python train.py --experts_per_token=2 --d_shared_expert=0 --hidden_act="squared_relu" --init_std_router=0.00865 --vocab_size=16384 --norm="rmsnorm" --norm_eps=1e-06 --tie_word_embeddings=false --optimizer="soap_variant" --learning_rate=0.00641 --max_grad_norm=0.5 --max_seq_len=1024 --max_steps=4693 --dataset="wikipedia_en"
Below are experts of layer 11 (counted from 0) of a mixture-of-experts language model. Rows are named router (the router's row for the expert), up (a neuron's input weights, with its number) and show model dimensions 0-127. Each number is 500 + 50 x the weight over its row's rms, rounded and kept within 0 to 999. Numbers have three digits each.
After each expert's rows: a language model's description of what the expert responds to. This comes from a sample of Wikipedia text that the model never trained on.

# expert 57
router:521489498572528485504537487464449573432542573479497367439494557529477535474535519498545471405613574500532454518437531587560463506502485451563490474468472543458525469605517464519428537539578473534572529485385520530467492668459483496550494422457459537505452588515451523539499505476531507510606473519534438402524568501460474483471433604466416535531513445528490408490472510484451497516581
up0:589489509468525520542425536484526531485463528407510622456460508443494391516545544531447462356424480536544499426521437452593576425587557532434498502465515516504448502457529418491561455480513492546445478413484413525537414460562473470577426490468565469506568521490559516511371458511517508491497498446502497498483513508482430462498514507527505545520568609496441432553450542378458493497477
What it handles: Lowercase word pieces. Lowercase or capital opening pieces inside words, often in biology and technical text, such as earth-worms, melan-oc-ytes, sky-s-craper.

# expert 29
router:529534462473466545557485492449439559551465472526464477492467526492513439523490521508509598500487523488501524564445445465582495484511483468570494543588423561581467466492532413490431378628536486464470515447444436519433470537560521486460546418472525432419484424464421418485505422541467477476487437450548504509475575544506624467453503563519467474570448456612599502439450555559527572542445
up0:582528508442507505525509549522473525436473560510549540420521546445608459547550456545549537400426531503474495476491479471539548458535477534379454487486388475520410525449528496462546532560561532556516480448494454501529434447522440502507428469490599606521561523514523550452401395509451558502494575396523534505511528529488398444500513438429485529478561611540500496499430500453500464542616
What it handles: Prepositions for, under, as. Prepositions like for, under, as, over, in, often sentence-initial For/As, plus the "for" piece inside words like unforgettable.

# expert 48
router:465534410540493556462471578516521499462558441403456552419529473427538561599615478464497440546541502513433490513559498523465538550587613517504517435601448452528627527491567459412462486505509494483485532463479446586477555520418603462539544449607481462424542520535380520466451528477514569492462437469465514531512528463477522514479420472492474449557504464465525482443433536515457478555477
up0:524568505580504504466470524446500495452456506412446590444462462463562571532500391541436510384442410544536526393474519524562579506517504617498440495497534486601423479581510552491447377486488550528540458507494505550474460560500480586521439521543507476452577574539586499524386431504550520570536503532502461560541531451515452492502535526463552472472502573455504419434460567529508521539501
What it handles: Organization and award nouns. Nouns in names of institutions, leagues, parties and awards, e.g. Academy Award, Supreme Court, Nations League, footballer.

# expert 39
router:455556424472483506539479500513502499437623513583466508421515535433482480519422445496502547503601427446400439522555459567441572504455442512526490527466503525423455458411575522580513497532514456482524522577545519393482532522440441484456521518457440452445552575541400408424450531418553412505449438483562439396530582492476521477493463521429480524451495486482416444486485542538555511500519
up0:543413511473439550505498455552552619522546561484572524417421484470582452593503452573415511372490489432471541390540440530507518434497550488505498488492480492591470505486540431458526469494483498544514500467528440538532379467454485501665500475499546442553536529373522518570471472553467563467547530489526512526496489463521478475459429513497520507514569610488464460443460571407505507511532
What it handles: Capitals starting names. Capital letters beginning a name or word piece, often after Mc, a hyphen or a line break, as in McRae, FilBasket, Lea-Jasmine.

# expert 56
router:482477488568514450497468530468533593576488457552590541526529466595495628491535474391541505421419479464481509506453422549513556496485455526568516513502396493481458510464512514524508420544472507518500486418444607507448502538533511543540537420490505410396530439404456436514462595425530531419499517515491582423516492480481537480436499529494505412526467557523495470465420402453595490584526
up0:608509548429475512511460479507530530483429562484402552419575463515540453632545466560433491479455452493535522471539518474561580480496558575416495515519516467511409504463582496560459479555496469553566482510445390562504418466479493474516474473484525539508506591497514523466431422540516534510478515499498450495506459494445430445422554515557476483480604642545464404470447501444455487622453
What it handles: Sh/V syllables, media words. Sh, sh, V and v word pieces in names and words (Shorts, onshore, Matsushita), and film or album terms like played, chronology.

# expert 63
router:521533511490609523530529512506503510482520416379442555361447543475498408510412572446502523493506601583519495562487472517533496422481487532476515490496490567501599498513471496518516523494541575509572534419428514539381495525491411547550463562394587518560501464477528476492493458396402485466448474447435527446448461568468543528470496549415503451474444435503456525500470590480561474513553
up0:564500462512483524641497510498495514479492577484497549439467501507522438509590459601487491473434508510551502455471464498487574431567569562457481494492450438492437539475509548489473520489501516451529504475562446619557447531536392470596444458516569515502557455371550586499452494525420441546496456425450543597521542518457490406444547478503455577504516605576492468523416477407515489527437
What it handles: Clause-opening prepositions. Prepositions like in, at, on, from opening time or place phrases, especially chart and review sentences about music, plus table cell pipes.

# expert 28
router:535479487588527453478459409388509532564552469531572541421473537497529527494535429491410476455513495514442575444514559485520594472482522514507525392615468552413548408454472494531506530536408423492553405513481597394489504432530439443529525454512539488567559526496478451494579437469471509506527608542486555486481503493391471503426493486457529506553402419515517475449500508473563460497458
up0:475465455494459554546529472499505523435430534483530522488505497515474424560563442520470512381429545505487529451626532516520590524495561569395433575506497477577402479506501534506494525555536563481498467535427541568524459498503503539525429531472544438444547507405545570440491410525450551529450486391494478516467467464496544489430523441514477514487543597534516399478445558376502468590612
What it handles: Verb stems before suffixes. Opening stem pieces of verbs and derived words that await endings like -ed, -ing, -ates: encourages, interprets, explained, discharged, recognized.

# expert 4
router:474516425533569472538411460484475576401552545478428427447513497480491488473519453614567503474501414429451538516480551531404471493485480538543506430556518522513528533485523404545475456519499421547519466512391508409476517521549488484428501540481485435410529625591452437558425472488518465531476543430583410518532556533528473515498512586505539547476557495426477440553438477573516594509436
up0:551524484404510495479480530509538465494450575477496530460399429380573471522566510579415509372397528537509556444497520524550485526538531523396489460553503503491387442533508523522496365467459492469501449386497433505549459581488465436498435540434631491560559514457557512540480462536438537503505533518556541494496479463474482420442569454526499457506561560554516442490419515466460494526478
What it handles: Word-initial stems after hyphens. Mid-word or post-hyphen consonant-cluster pieces like -t, -b, st, sc, St that begin a new stem: half-timber, foot-steps, fairy-telling.

# expert 42
router:471463443614533508473469479436451535585455505494510438428519544472514436533508432533598490513586467501532559527482415547475472460411584498511444437472477576522397510652527511495486535446569382509485537485562510452457427551427502404504491470498543449502493527501468537480483516536504525510490472568459428428554559568587490499515540416402477451473567477480391486487466468538471517596478
up0:506505502508438494498449556571575537393487535452467586434517466477541469511560397609501568466460577553432543514520526507586550498441556562402474511545492455479446509496540498519561488566503575519507424442540473594520412553523426499614470589494559426506497595437517502489510485501450511528421516469529544545391539470496478397475486429480496498529548581519485420451482477417486502560523
What it handles: Table pipes, odd fragments. Table-cell pipes and colons in track listings, and word fragments like ph in three-phase or Ephrins, plus According.

# expert 32
router:554552509532419523549491512509576568478556439407476563431519502542482528514539504519606501502574528487528477507511462442431524429461532459491514540587458448526407508540457494451547517516581516625574477428469449553424510607510572467442491544552542422532493506506561494481465501564434536448472473463391486506610468481522529528541438486417430516528440435574574465489536576389459520506550
up0:568471606439553543539548567527512541419490545553508503447386464450550343577563517573452510430500550545496579521576488471457616514461508539491480477528510474493411515474590490525476514498464481509548463519551455532580448512543465445602533444445570488546543482511564492467418459569476545516457517531484443565491511515471471484419486507462466454563550552595425496507449543463495508595581
What it handles: People and team nouns. Nouns and pronouns for people, teams or groups as sentence objects or subjects, like him, students, Packers, his sister.